Below are experts of layer 4 (counted from 0) of a mixture-of-experts language model. Rows are named router (the router's row for the expert), gate (a neuron's input weights, with its number), up (a neuron's input weights, with its number) and show model dimensions 192-287. Each number is 128 + 24 x the weight over its row's rms, rounded and kept within 0 to 255. Numbers have three digits each.
After each expert's rows: a language model's description of what the expert responds to; "gets" lists some tokens that make up at least twice as much of what it gets as of all text. This comes from a sample of Wikipedia text that the model never trained on. Tokens count by the router's weight.

# expert 55
router:114117103152120126127145093124108123095156106095129169107147179138111143072116109164153148160060141097148110083143144126127067157152152132117081101161091133156104092126108127143116124137109144123140099088132117109111095175119154131127145135076144132147170146157162109137113166171159150132
gate0:138103104172091119117133114112108093094153137141143085102133147107078104131113125088061104134106085111166115132146118119107113173110140121109141142151140140135113105106145116137179130122086107128093064122109090162154131148147142078108133100125151125178103167136170126103142123152157118120
up0:135153113185137167140143118149129095103114129134152115132116120153099088101143098121086142127116101099168110091121103134091131138110148155094127159121141150144127124116156095127199125141110093123134096084104123158136125123158109106107126110122127117172111186139156108086134137118184119161
gate1:099138136134098122149154128142130108128157127105143155187148204116141100118114125128140108169118155119091120122138106161133125148168124128104133133139148105118109132171112101118102124084166108116132144122096151159121100099143124134151131115114121134122094098157149113142135133165160119082
up1:166104152130150145151111108169115166160087166115164121108149106104120136129130157162127111123136131155116147139119107134123146139132181119135152090153147125106125140115122153171155133120118142145146120124132103171120152155111113115095124110122142135130136178086156140101079103124085143075
gate2:119148156134091152130132146102163126074136152120115146144140127131130134071131139116140113115160108119150115132119158116081168114154108177065143144121078159108111106119149110093156106139113106087119110143115150111128157127098140096166137086121122147167108098152132138143111094139124092116
up2:117077098121124076154131120119125115156153156098145141145148151129108070103180159113117117082115120142168152113116089158143114118107142107161123131108168123095124128143145131117127166120102110138124112134149135172149128140125099108142169130137096078130132161099195102109117121114108160166
gate3:146126122104105127101098120131076100132179122109116152108142144086074144122130163138122145136088121127146107120131126106103076151125138131140127133175166110107106108140151095136124134119089132145074138108149109138151115129147104145122131125109160131119162100116185100106119185087107175137
up3:113099118119077124114130144100171129200128120121145097126108174132118165089163130100113139149143109098101071123153130173170108150100150137115096147095111094102122135104135155080110171110118149146102109154142092130111080092132094120105080150140109168133185138118123124131098096141145131125
gate4:129097105118157145139156151167129127140185126129167131162153147187129147133143122157115119162111086122139153154094136167151146117116128102120084135142089159160111150132098086137153128097092137103119135130127094087140122181138124134167131131104134102161151149125139125162132160139174083136
up4:123115109112090105128121112076101105156093125142115088083123089102117106141121106036114137076160168130114112131156088080082095168130138158163181092100156138080127120122119140119091140121114106147153128133139153132101173055119134140082094135149149165068128116143121127141105128120092155096
gate5:138115153113102140140132160082160129122126146136122131108158131172109134073099118092181135125111140124128088117126125108084139144154157133113091093117142126178119127133134095143110113096091169156156148140078156118099096113094106122089121121155147144122128098161116123149099152138151137127
up5:091141083147099115174103119148139145110150111136171120113142131119118151159128131117099168144111098115112152108142128105146161133139106110122106132120104110122129162157137131155123082146154093174131141142120103150133105160149152147138099134120130129121136163117132161123106114116129174124
gate6:153121103140128110131098122142087118094129145162181149096128175131125118130159148170154157154125143117163143132163142133184133139135139140103091140154110128111129169136113107116110145109130114114156104069136094116137147107130142132152126135140153138165159142120153096126150123124152149105
up6:132139174117079102134128086108175112126154118145125127151139099111101100108148098082167126139115150149067163096130151121133112070149127135118141090118139146124105117108129061120096165107124141149129161143129155133117107164097081118099137174155152116123095097111099134106116130112100096119
gate7:127152091155152152139112126080131169147131138148128134113155151143122127102170082124121108134094157137170111119113153107114135134070106120107119126135123142099096146140137135120105165123113104118137084128105123062076138127130125129136135122101122147129194116118131086185080135125079160130
up7:122096109144124105130140128153177128066102099152133093114088119133114125166115161138134159126176120069100123166149119147156136135147144120169165083094144155104130090105137131155107094154140098158127114120167124143149110152108120112096146108119119112148078159155135107098129072107131123091
What it handles: Pipe separators and short fields in tables and lists, periods after name initials, plus the word by and dashes.
gets: "| ", " ", "by ", ". ", ": ", "; "

# expert 51
router:120153143121113110106138105126100113101155123090163130157090170141121148138151121161116127141112150125104134166143159121121110148130109093076165097166099096134099116126108157129130126130068198133160130089113114107096113136149111158126122121129116126126163141146105127121172171137105144076
gate0:128152166133141119114105155122124085117151128120105169092139178142107110114134158091084111147114093188114096124126164095121117133129146137122087135144160151106101105101129122096097110153095150136109158157112130140114161127145089074115088171103175137145140163095126104090143127145095141084
up0:124145147104111096098150126130098093124150117137111125114134176158126066141153138094098110148132085178123117141096131081127128128112145151137089123150166124136110129147119116087097146132089105121137135129133112088082154172139131104134120163122153132159143165131149123063132120125100131084
gate1:095084133122111149166152090079132123149133107115086150135097155088145126137118137128115129141092085118123152164153143109094168180090134105140122120167122142140109135166134076110119127124113145166109135102131138150168136156107183132130116146128158131119138135085145114115113118115122158147
up1:106128138177113121137119095128113111118137161158112147155166122185148096119142131136130126127112126176116096148163124113127106095140157155089107121130137085122098083129192129121126100140146136142141096178139127098131145160088162146148108152145153150100103165133119125109147106147080127127
gate2:122138145125187146137164166159105111142106145122162093144131122136137136129174088168144178126087149121122122105132115136152131134120148121133124141178082110117135136116129122102122111111093120142144107117131166121136128172158154147158140138133113122137146159105135138131124173116113119129
up2:150136135142149149145134115168152100138128107082121083167100169076132109135138127139135151165112160135113104124162117134151124143139119143111123138114117141112137095173184154119138144130130160161148126084155184115137133151139157138127148161126143130132121126148132148118119156140117146115
gate3:132173140153150110124085125142112135147141132114114128138136157132167154114108128151127117152141157127077153169107122116141127127156129174135139109096118058116134143107152114162138113138081135132122148116128158127139140134123117126120185106120113143139103146158148127107116148145105106124
up3:142131067162124112134133091136132093057111169169184118143136132103150118151155122132127163103105121118118122139157169152146138077123137150083102112130125144103137093108126074117103131126121160143137112128164108135145125133152135123169105123164146113157140082119136120126140136131112152110
gate4:125130134128175141114119098165121114089137111091148154151105197146110081135138098128141164121116090109086129135143113163109154090135117079141149115135133120103091115120087111178128173115079112130152084109123131102158147142135147110112130134173137152093138116130136145120129170140116118121
up4:161084132115195158089135079132128110094159105135106116150145156112103129152122133155118148126100104181114110108154113142104174177144148094115141104142100131119094134182091145122111138151053141123136123132117120158150139106138115121099171171119127142178109171113108122150102153151105116078
gate5:113086099163101126156133100127157099151101120132128116148115149092096113128102127133109112159141095133120118109151110095162102142133149083142139076129147121091129155119119151139102141123141157106118119090145090058109135154122135109113079167172095078159137126162086144110142160118142122104
up5:100135102151148127066124182161102137154127119129142132138112125142071132115132100123158114114064134142167142139088117065141151127103149076164121152108122082166135118151114111121099087136174122144167129134129133125127114143134137127109100162104109145115134180111128160146119135150143130111
gate6:112128102146141101152121148154100127114137161113120121145116099148131122125188091136133158161143142130128116123197137124189123098157141107151143142091136154140136141123136120072101123163120153080168180147085158124154105133092170109150140106122121126130162129122172142133105151187132134132
up6:134153163104102136086143119123146164148168165138127150138069132105163157143129085163119162105125150115154096110103138093094162151151146102177084121099122135099163112112116155138125147158096133156137119192125175113095062127149157135126173092155115140129161145134155107116140165108148124163
gate7:140133131169162135178159155104127155113118113108134131091135104081154103150150111137108149120078141177113161113129153099064091117158090119127120147139138109126123091095119167129101098139113143134161103131115155130128157144140109141077108111143111103110121142120167147123146149124132129160
up7:096126126167161100111123105145162147096140131133163134122094080156169127147129153131147144141159144160116163123134093111108121149092105101169147111110088134155142135120118180111136148093126143121174091131179181133131133145113147119082104085122125141112132145109124176133131102150109156133
What it handles: "in", "(", "from", "during", "until", "since" and the word right after them, often leading into years or dates, such as "In mid-".
gets: "in ", "(", "the ", "In ", "on ", "from "

# expert 32
router:159191103161098132142139098116117102097146169128131113086093124153085153094144144184165117102112180135139123132137134135119117126114107088082136120135097071131106142113094151163123099151084202080149120110098113117098119124128163105139128144154144097132148122094115113091158188129120134115
gate0:128125156139122146142169112128104136164125137111108137116105126136143172144137109088133095095095143138124129117158132117145156074101148121137133128142077118149122092097137167139132113107132117108103103143102125146118130112157108133127161129132152141116131148152101089127128158099114159139
up0:161063149123116162141146075162112157123164170135172167131152135168163134160122102185112150108118098108112117110124113126119150102085110115098157130129144131121118137162144131127155097110108110079135074114089166124144066138157097153127152146119145132118104112150149123144143104099117081068
gate1:103085159154115100136163119132158114169109142141125113110088155103126100078145088158094105125096109112145082111135147080129104164092115105090113111126131158138132173102147110145127129129130156115071129143096121119144123109134123106113173135142127117143160098119181090112133189119169116116
up1:165148111167136184088127135128172105124153176111129127127151157121140115108149102078118156166155106132130132108124151097150167153115127074152155187108094115082145138180120110152174125150116145120124102118173128100095085128139096129132124086192109137151133150106151113094126137145111135146
gate2:158155102108112150138130091146131139163157150165166103098160142097113164123132149142088126132096142146151113113168159148105135135119138151122081155146148108142140184119134145127139068098115155095127102137091103147086140096130129129115106148138172151106120111150132128133160112125140116114
up2:110093160140122087124148163104120103107113121073095161139107127156124108092114131117148156130145130108079097118101099128141120096127117135138145121092113137115116092147132131129122181154158106138140152134163146100176085150137143139126155106107110109141106136096134117141091160115145105118
gate3:116148148144113147152153092152125106125124180113104089130121154166141110157128111104115164111102158092143100112128119141109104123152157115090079146114194118126155135131105113175121089105115142130145107160120120092136096071172164133157135100135108139122131122125121117151142159114109156140
up3:112156136144114153127116095134070114143128140144093109093104127163155125169120114087120138076155155144141146140107135137117126111115136107064107174123137166134116128128107111143081150077160087104111099131131143099147132092137117125144128116147130146126136096119122123146121137115116122149
gate4:158125128158109127181107083106151122119191140053143112124117121132130107112200148148124101134150156118141128102147106135094131144157137140132071150110187143143143100158124095096146133159097138151093125149128199110196113109137179152108117135102135122124099102110109129132149137120141159145
up4:139133136138094131125164149100142126142160124085138116162158146169161111116181116116131091121100138171137143117116090118109128179096159120109155130121142165160146117138142131127141140133122102149074143130132156107165117128146198104130081085096095110160096159089114093119126134122156118144
gate5:127144144109123127142106110113149094130171129151093132085109101150116122140122131166117089119165139134112114132138159129137140116134107126105089117120119149153119158141146131175099147180066162147151112143135082146135136125143146137106113166141111118108123085091093129144089167130120145140
up5:120122159150094127108082126148181161089109092132132155130125128100173135152108142140076113136176118111112067158158078129100112079139144145107138146112156115087146097140148110108121140128143139105123124164104100147119125145125126099130082107148126161112141133155090132177107132120113146144
gate6:102138140122181114144130098154134101142106084129095114129156165169089143131053141114143175142101114099098116140170147105138105113122134149122087121134124120110095099143137144112121154110136130098140109114173103113101085167104111082114118153152128171125137139144131123119130131108122153081
up6:134146165174111088115113120078133147073136112116128124150115151102135137113144083147138122153177133136126131119123144119145073119132068094101137101132079160121134140133149102131144095161141162148116110146092141178119155145097129156124084111090156116140140143166115169128143157118111109124
gate7:130122109148154121089114146117125106111143113126138130119098133119076131121152125148147125119128120121111059135140164108165135080169090113135106130105105114139145136112155110132140109160140164099124125151135149161108192140099140133171123136133164143161142125097120141124137153114132126171
up7:113114122126157151094112140118140100096131116123095134139086117116117120131134157110137098130110146113118119095106131110151124111198071117154141130111123094136176154079172121134101112103128105116129140123127166090110157147131144179143140116141173078161141112107104128141122167107141116158
What it handles: Prepositions and infinitive to after verbs, such as with, from, into, plus present-tense verb endings in plot summaries like kiss-es.
gets: "to ", "of ", "in ", "for ", "with ", "and "

# expert 52
router:096134078145137139138151112109140171121145115139114120115111146147150118102119073157151162119065139067098111145140169142113078154143140143114136108144123133157108112121149128161116131117121141167123143138113122124091148131148145141149155152120109124165154151131131132138160198122147143111
gate0:110150126131168138117101111165124126151137131143097098140147129130128182135110123142155171126087128124115134137158117120113120143133139086130159132058139106133170128129092112168131137123100153122108152149108089114060131118105119171156124079068123119115147154144164078107141154165134125137
up0:139144130156080117145159142106112130122107160089098153078105141151088106127115153097130110132142131164149130076122123119179129101084109125125163107158100107161118167147089131096155180109156095150130136108148149128112111122128137112097164143140108123123077104118127144116147162120111094115
gate1:089138112080132132137133149124137134132147122141146091151145090104132118117166156113116134086086138109088142130166167139117123108126147152137141098192141132099123144153138100133127152123103126105101081128111141148120131085123143112170130164121138185099180130135142121138103175123123154116
up1:104112129083142127132146128145117112128129085151124111138127103130149138155175127098132100101080159163119138136186149132125113091104156173143122103169135129107143138151126128105109133139109120133094087153112121153126131071109119111165100122108145168120152154130093089146125145136126124170
gate2:136115115185119129147154107110119200126133123148121189119171190121140101110114086129103148115098151126093108127116155140117131137156094098161159139141148129135145165125109115142136149093117163112140134102146128122075160106155106143104154146109119144160115132165132135104100135111130126157
up2:114094089148124128151196112110135150115170129147105185117122141181132126125101097135093184148130123104129140123130189143122128108155095100123173151119141149170104149105164121112129126145155142138150139131171149109113132121139103132109121118115165148131146125135154138104121122098136119139
gate3:116141117112145165123095165117156110155136143122111127130135132171111136132098153157191117140079172132097102169130145143099110152144051130167084111178136124110113125132136137133086112102155135157130128127102151118071162148107110138109163135118106110149136094129143121121126163146097119081
up3:097119091120151133118107134146146118131112134138130147139140157142124120120124153144174141132084150143115104149117173170130144135119065148170077104204097127110121134123148156121090147117183139130103114104079125107099162149117109117140150163097154112165130084104128107143095147130109136099
gate4:146115112140150114165106120085105162166118133088139119108172097149179099115138167138156138104163169124108087142124193163076124119134099123145125119106100109129124111098128142114149121116114154118113141130107165121155150063137133101130126163139092142154106118084130132169107164138151098160
up4:117116158108092135084160123161155094086121128168144128135099141113095144145132118126102097139089086144140168126146090109150111105134148135105128140188137123133151139114122119143081123114135101167125119103143105124123097159123146166089152125144166135081123137149091144060130117118130161101
gate5:099123130104188127133162098148147080148123147145116136101141161160109137160131135108137102154104154126105131115117113119088168122176112101132149165108130153106137148170114129107166073131104130134132140159121115119122159125124144126125133158139153148150105143130098122105095094110088134173
up5:119125130093144096138128127152173098147164141107134115115076176153067166143126138121134126108115145142162141132135109138146154140135096128140158117124084144122133154150172109131189092123142072089120100105145094089148136117185150155130130107087111171101094158135159115151118109102123092134
gate6:118170160153121132117117096144172133135144136139131126123117176149126131095120102145120119123194109114142146116136174131130115089083114131146120108147142111127108124146125137119137132106163116151142129123114132129183113131176129104170129136152148111134211118094142108104145159154091105106
up6:157126148118128138157111136062106154113132116103113142156140100098093119114115145123121134133065116142114111111152104149163200158129116121126132144117145139140151147116156158121151126126128153129172136138161085134102114144123116128097194089121146178109036145126104153092117116137120107158
gate7:102130165172136126140133130171129133125070125121111126113171104137123121153131123123129077179109095113126131125108141089153106131094137105173160090135148125113127138127120108120120148186083119182148129169083129142109110132107094133109146154140192128146142132144138114109141123154144144130
up7:129103140085100155131115116071112119130101133177167160122114122121104121131147128089157176072126155166131096129151107151114162128114131119108132139140091101133140125158121152159091123094192141083178133116133116115124137130181172132121113153113112140120075102116129132127136092115125118145
What it handles: Numbers, quote marks, degree signs and units in sports-result tables and coordinates, such as seconds marks in times, °, km, metres, %.
gets: ") ", " ", "\" ", "0 ", "1 ", ")"

# expert 0
router:147145128099133134109166121124114140084132165079126125124101152160142141128154123144141129157082138139121146174125197130144122145100118131114146081151121083141141139103099164115115139143112129148160139099128068104133097165184124156131116121093150101111147139119127110143180178124102148077
gate0:153136126140120142092142141108145122123115157165161118110135132123117117134115078153126139145112148141109150140119098165092104162107115128104109139117105094161127125150114175113119155112094116125100142111159129110161126136160082100114165129183096104126125154138126098137137113156135171150
up0:167150121138137118094137092086129113118169132118104134159177123138133147098131101158132119108124175135115147116118130122131145165085104101092162122139127141105124121117116140177105133089094115104125119113135124130121086123143111096117127133148079094149106129143110127091108183123077138132
gate1:098154174174142114104178113134100151159134174105123140164127105130177100109101155108143122154114110168142153132096166121132116142149168164128132107124115116123150145126103093118137114097105129181168113128104111129108117135122116152088130144142122107198132157169109155142133129084127138103
up1:091138144126114139149073120126133114123134101128155137136165096121135117120141161145108111138128098153090141125159091144163143097111095152125173124169157139127126174148181103128137110132109112130138158121112104160096140125115137114112149111153153146155129113139114132113151076110086124115
gate2:170090170128097150106123110153145112142166109119127119098111106183132142135133090163127095155086174141128140126141160117153177161132119141153156131163149116144110121125093138156151124169116105113127083119153121156110131162154115130124128094088150114089119107154148142130153143155144138140
up2:106167088112150117148131168091105155135104144145140125163150174068126127143084134102109165115141089117138135130140125132129091108134123121118103107088113152088140149117134123113099121109126158159158144114096117144178117145137147140102120159151077123143160155109120109120128108104122153114
gate3:133161112124130145116101096126132122105134137081167126156081150157129082094128086099148140103131129135119090091117111112144139114088093144111121169120157114138157119130150140148122119126158150138098130084132133145116108164113101123124119088164125150163140137133119149135143175162140058129
up3:146162157119141157096121119139117143160132134154062120078141156101166145139126134121111139118109104185118129111139139141151091151156139140093140115155120123083093121164139152109112144128115113134177105170136135111114112069144150112110170116116130101153119138113104151132122100107105164132
gate4:151157143141105101153182104172128139090123128117122113125123115130150121150131137164123132108105134134111130162125127120128105124111136154086115105108088158122123111096144097090068155162145129107119097114157126144132124092126148147150172123117172113168104144146135130153174109115090134115
up4:115071143114114130122116128183118126109136126120112107149113111118105124126080121122137119092134140143131086120078097129133137121136167082097160111130121134169107140189105106111125145103136125149161160130133094151099112107103153110154146106128108146100115145146139154131157141128121151138
gate5:147103138128133134140097103107120122127109136124139108105064124134161182115096127125155105141097098110096152113124142147071131146164108124133114069121117131111114150136145146147134148127074120146077127083099150128120135120146151102134087134089100120156085144096098095114133131106122158130
up5:106149117119162100101105130135118132103109164131122096126097172117131126120100153097141063113057123098129164102146148098150132126156131166138137115114077097104119074181119114134076188128119126109122181109169096143149106153129144104111147165139131166130096128097073115072141124086132171155
gate6:143153096142128146093180125109145089117092113124142117135129135140122149145155096143130147147086127126111120114131151105130073144100123142153108109093129131116135132132107134156169111166105102107129099122118136083177130131149107097183111132093141132113182162116146148114109145188124181123
up6:156107141185112175112138119136137119147167086158121117142090158140130109158126087093143140111094140144157146109148136143114105123144113121137136142142140150148126118139109160145140151191150141154111080123111141111105136140129138096095113122110103155126170131151154146093151200129097143130
gate7:139130120145167130156152140162129148142126126119128140113157130116130124130113143142126141122111097157070129141119171103096096093136097108105155139166108104113157144167096158059102129096165131148137127140088085095087159121119153080165146127145108114096139156164119129079129091114129146165
up7:130135171078099128122123151109130178094165131114145092121145096126158152151115096184088150139108097089108115142140123121167110087129141118099136132085127084152121074157171115148097151107161116118121131107135137148146147169147115150107125140128117137147103122130142107124129160139139106157
What it handles: Prepositions opening place or time phrases, such as in, during, within, near, born, plus opening brackets, title equals signs and month names in dates.
gets: "in ", "(", "\n\n", "of ", "In ", ", "

# expert 12
router:136153114128140142135170109115095112064153099094155153107113156175154102089124127157137114105102123100132123113213158142144160172140157122123136071166079119124144105107131166168125112119143178120169077098110142108145124122137115107104116147131129150149159149115159112104143134128140132131
gate0:127094214113141103096135112126153130123124178109115157114167123170146113090136095108150111078127127118172129133134119143155135149101104140120146094139064142148122125128082139066132112129123129164160152141133179136103156139134113114101128171137148125140110115158146116116089104145147091108
up0:136079092144110114109106113127153115150065086121132129125149138133135092108110107115083132171099139147144127125137119125147195128115093087117121129159145137150085144130150123138144145109165103125120140134120160133126184114131109113127129115076198126173077139158126131158151149151113094131
gate1:110076142136141097149171129166089141159108140130108103062127164128121114118145139158096129100140113159145130130112151168107125112109109146117134085105117145119121111142103098083145113133115144145115134096095122146124139108122160116128124132171134128159154152112114105145143117145179063149
up1:124141171060143154109108147097123162096129137131098157129094115118125150149099123143128110130123091102131148155106138128177123078133134173133136150106112142163150098147140122157082103146077104138131114147108104090127108099106156157098096117105126132093115113101160175144119090122093125156
gate2:129145122146118071081155141162122144143121130153122132148128119123126129136139121116107124157108134077170121103123143107172139135122112078169132103149137113146121172111120144168130108116091115153127083126170111106083125113162157104141109115110100126175153131149120136106124135109157135089
up2:161143118117168158159141144134132164106116153133157133133168194124129128132158168098130138150131138146120134139132103159145124143129135118143124122104107155145104135153162106161141132119165143135155144110107162176148147167099080123134162157142110146104132144162169127129094150145148115116
gate3:173182112139171172089188165113101110154159173138131101114104129130132109118158106136149150130121131111121101098117092153119140162109116120153098118111111134135117109140146139146124173098166172144145128132115131161130117127124158065129086132151154083129146159155168107129154153106112126192
up3:146125115147207166103173128123066141116161173146131109124144136158124115148126104109135139147139116115113128108128115155119149127141122135125131112078134130121104102147105122112116149124175179169140116134138111121099121113091138107159114161167118123155142162115108123109165142121115109143
gate4:141128110134117100058098132108129167071187120131133120137148125090144098123162135115154118132112151077152117122085115102128161113100118128123143106111139128126126099141117064167126192155132098162135097105095098096133091131137147145101152136127134169172132096130167073106136152113136149161
up4:131135150152127138137152160137095143145088118094138089111069145127137153178122098108149146132155096137099125116110133117097110170107146136111121147198145083126137146095156184093118116130137177111137139154155157152132125133084091154140122100128106153101144120128071153174123126140140107176
gate5:127126142167147099136152082129100132138104155108086123128116117109134141134123170149104141135119114111120135138165132119151126134137095133136152101135113102104102146136145166134118148094110157115104139121094101116128101123112175106122120120106157074124139100080110158134107133154121121118
up5:132123106080120096147115165147165132132144113160152115137167141124107138115128136119143144078149157126124142144095109117120142132132172106112116155132144161089133131119121089132129132144146135129186123154138119157131104154133119126135144146133114148126115104164089065128133129109129128160
gate6:090137160156104170163104104154096131141153113154139174127122118103140112162181177095113142122106113134088109086146139085146081148154179126154126141041159130109129121145115094136097147180113119123163119138068112165105145113153107114124098125109137090120146142141158115118171101145114148096
up6:138108102092145094128139118111192182147164159092117128119124110123140131092110093152135137111124170092191139161096111148096093134140100150134138095179090117126132122129143142129152175100158173151132152090166156134157146143151162117103124135134106128145129130153152111188091142136145135143
gate7:131128161141136092104145075169125113151119120171134138084120175126176142144127095141133180100125138118133118094124138128075171163116154118133122130124100082127118120079130107177129125161103131128088091132152149125139101078099123133127166122120091159138119131133133129138131133092153097176
up7:159125117110160142118093167091127144149140130083118068158136105092128144117120117111125071110129121141118126126130154129149106102153148165155120122128129138142124110166116107143117144137153134097130128157136117158129147155126129075131127127124153133147091063104107107126147138138105175113
What it handles: Pipe separators, list dashes and label colons in tables, infoboxes and season summaries, plus section-heading equals signs, such as League Cup: and Preceded by.
gets: "| ", "- ", ": ", "; ", "\n", " "

# expert 11
router:097137118162128174101127100089139128096179118117147117138099133157103122125129112197134130107106117148112145119163172176126157149155166121086131102169106070154145112139110144155164121132145135143149097101125132090115125146133066113161171142091108158118133152122156126141148126138120146122
gate0:119146135120126107102103127146106093072139099140120110135114142088104159161148172146135101109113136145169101134151102160131111100107116127118149092109146147134123111149149146155154140154117120079130102103117150137125089130155113121114102150115138119124149115130169142152102149138120160115
up0:136124143101112137120142141156099130183147098159116110145151134154118126137169115161095135127174117172164121115114128124166191108134094136133151182140109117145106157116170127136116126149126089112125155114165124133132128146137157133156129096112145083124088124133135136099124146146135170119
gate1:158141091123101147134103103107154146138116175106094175140112129119123128125127122117137157141145115128179139098138127128139098111176146170128118078108098105122109087146127135063149111102087143148153183128138084114097132139134147109133137081120126129151190162140149176157138115095115128154
up1:158144105142119153126115096118147115120105188083100151143113163155087142127128123101114114130139129119158160132163121157116124151148126157119117054127107106157120135124151138102153100108107135112139202141116112079081095122135149140132133097128122148155149131103147164129130131112162086152
gate2:108116139182093104136174074141148146111136134095125166126106065092140152129094139110109127104136128135115142108104120113102092083169157136158123107115124068152121113112121107116134138159114099157145115125115128116091128119093124133117150093120140104157116125120098132160130139143144131156
up2:089091126163114142134187120157131117083140133126088140163155100107094145139162163118077131073129103101119116106144149124078147082171099107128137101105114094143129136172140122117131121145122149107123115119087117137097153093116076128102126108143112125133153194152109095149123151132147140138
gate3:112163135130103159169116136107138101131139125116149136170124093112119123122170128126174151129138087140116131151131165127123119116158131143116126106161132068164125138125121143162130145112110111139114161147130107115087139139117104079173124127090111138113165142152135118133127109155118150127
up3:120175148137145133123160130096109111133105166122098122167172105059123137139187116096153146109144111123120105153112108145128138098165113139105146127113094131113137130141121156137151131134136117080144167149105087123096090098131105104115114129109134123132109162153142098129162123161114136125
gate4:086183137128117188122121105105162123136134128109142100175125130107093077155129109093153145130142113134092139150073128124115108112140120156150112112138110151114139145125128139125102106136087083140124112100135108087113149113093130111158129138120103127132105156145167093131126111155161124123
up4:146124125092169153104118179110136150115149126117148097105116163115124120159108091132177128135158141135108159124129115112176123142116125112145117087097118142110139124128138113093068100109113125168131106136140107097155162194104143097150118138121110087154165122144147166067110082096092107145
gate5:092110115134099101062120129109151121126162111153151150126140109142135117113155126148135131094092091082118149121200132106127142120108100170165101092140107160133106129150150106136128121117087138154120096143134097126167097127106137127096141151137121103144120131124149048088116117158132116115
up5:117126120121138118124143099116120153081118125149154158101135091133149140123088128135165148156140144116181093064088107083135140125112132145158101126117138128160072113124184086125126145124125116133153170157134125080149106129102133119126113137121142161123142141180095121114082128116116134135
gate6:097105127118154137159155105144139127129110137104107109104132122118091147151151107084119107075136135129112160115127155168180133089115142112120096098126067106112118129147102152150119130102108130141133097131148111120125128100110108105125151132128114117142174122109145175114097102144124144140
up6:155098128131106113133103147122106123158090123153145128136119107096083137083142111075158132152142153107134110106127108080101103128144091136114145137149153138099154128111153094128098114159113142115113118168152131102136148160130147171122138106101153091106124105119129154126116076131135154138
gate7:116127132147095124140181143087136126164142136132136096149138109131128111127102089121109107105115131156100152156136104105118141165094136134123155114113108089132154122163094134125150108140106153149155114092108139092123158135098086152106160131123141153152135151089114126065101112136125156085
up7:134077149119100127100156156114141168158147145091124127149148113120087112123115105158145121108128118145070126151142142117096109185095128130104125126127150136108115139130119169116117118095099127165126122131122130109105139133091132143083172109162171136138136168092115135099084147140137121097
What it handles: Separators after a label or cell in infoboxes, tables and lists, such as colons after field names, table pipes, list dashes, equals signs.
gets: "| ", "- ", "\n", ": ", ". ", "; "

# expert 13
router:156167100133127140143129123065087144076168129107113138091103149140094140093097148179154089155130123136133137134142139120122154178134101140135116083125114120108122098112094148184148119102067168123132100093129109121099099167142122147105162125114122107136163113143151137128160160118132164118
gate0:176145164114156135144073085185143134138103141092150101103143159120148114118097121114167136156139143152078117129127096135143121124155107101102092156143162134094156155183140180145128102078113133097177124117112153149160108111111145115125125147139169125182129142150078136114130092180153123160
up0:115133157135123176134121153136138109164154136114189129135127134108158124172124153106120116134084116179107137128157105122117124132133106126070114125127126133189154135119106113139103086051127111120083106130098153119138114128126113105096104125111121160165169135124085115133128132076139133126
gate1:122109139129121172125161152151123116157164110138146129101134116087125111129107198076103136131121119150115118103091112138135123137149166158171119100132136112117079097124118154159127136141090166143090153102130099116082153186114123124118145085083167150102117103156113109125130115121121180118
up1:155155126095112121127112140146141109146150124179129136112100155168109172078121112135129127093154129152090101132144084145102118153113115164121139152142128183115141131168129110087131132125129137123107173131134110129160128080152151094110113127069138109096125106111114119130117112135113098143
gate2:086143138114128127154185086088108132124160118175126131122132142150133156088107109117108126138124125140134109133137157118121141150099115125094141130098134120187149089130131120141118140128067147131132174092130139183130136132091168134123127155113135156154122138128121148109084148146115136113
up2:167104159159111077115092139175124147125125169109158142132149140151162136132200095107108136142140129145138147130115086158109162118172121124133121139159132142062099116142139089141169135138137123131143091137153129143122120111155079152153115126164186105142142083121105099124138130173154178138
gate3:158131124131176119174108119143094134105097194124105095134107149170087129132139118135143137144113135163131142139084147136094118143120133153096113124148131133122129126127102105149107066125149113153109154112119174120101163144157096156080129068159120147141160096139173140111114104113114136149
up3:102126090105127121083091151119145086074168136148106129142136144147141125133108108105138119136117136153088183150106113108143121111131115139089140137112134096092145165172134129135118158142129086121113101091122122116143105147134113135131142158137088179117122163135103137082117133088129147108
gate4:108128098142115115112174116159067156110088162050076121139141126092164136131125172170098133140132113142125168118185150145132102127123124084138131166152128146136127178136115129127118145090132119092116125095123099100097120144068159155120150109132187122083115139147098081133139134127100142133
up4:128110193143101118165136112086168128088068171148123129159126115108142126126106128138119129138145097142110142134117102130130153130112110134109128155120142138141141141117088145083109088142105119116120073143135129130131126119116111169136135142133125107143133091138098146176134121142156120146
gate5:141065107166139139144130068124119112128123142147123098169127124104137141170105144189126074122130116135149122131150141129135153108122132134121164108159124100163097127131129179164118141139094142085161136149117100160118135107079116141134100105127153118122110108098144123119106118093159179127
up5:091104174154144128112136136088172144104136114098115135111120109129124131105132141061117187151160143085141153100114127164096148114137161129098098132158149156084159111165145092100084108098158149154131098142144124133099157146137127115133134124151155187141104101166098142126098123129141090106
gate6:136133103128163154119115153126132113088132126095156093100122131131143114134146159152122132144142186113149131139134120119160112172122091170141136140151102096084087116116097154110123105134103149158133141117122107125118131118197178165139136115095090148134161100117160131152156159133140171151
up6:136082162116178131112158130119131129103127106116116113122138155120107141141112157106154143097117131137125131116126153115113142162116149075073126141155107076127103164142144084104099110109153130164110118103169131097088113128156120149127151142128129160122127062100132137101118094154127107075
gate7:086132138143097142130100123113152118115173081121099136150096130122129210116122155117105146145145143165167167154146162124155148114130142158112154079126127115107113139147139154131181057112116144119101087144115142099132092161177140149114142124127116107108122161139117166134150124154133137139
up7:124125125084151141182129135104112122163132163163131109139131152109183092139115084110197105115152150107161167121119093113112155126164139155126099120151137128163151083106120123182105158133126123145145153141124103156151126106120121100099135128079120157159132110132082108164140103129167125120
What it handles: Prepositions and articles inside running text, such as of, in, for, from, the, plus table cell separators and title colons.
gets: "of ", "in ", "the ", "for ", "by ", "on "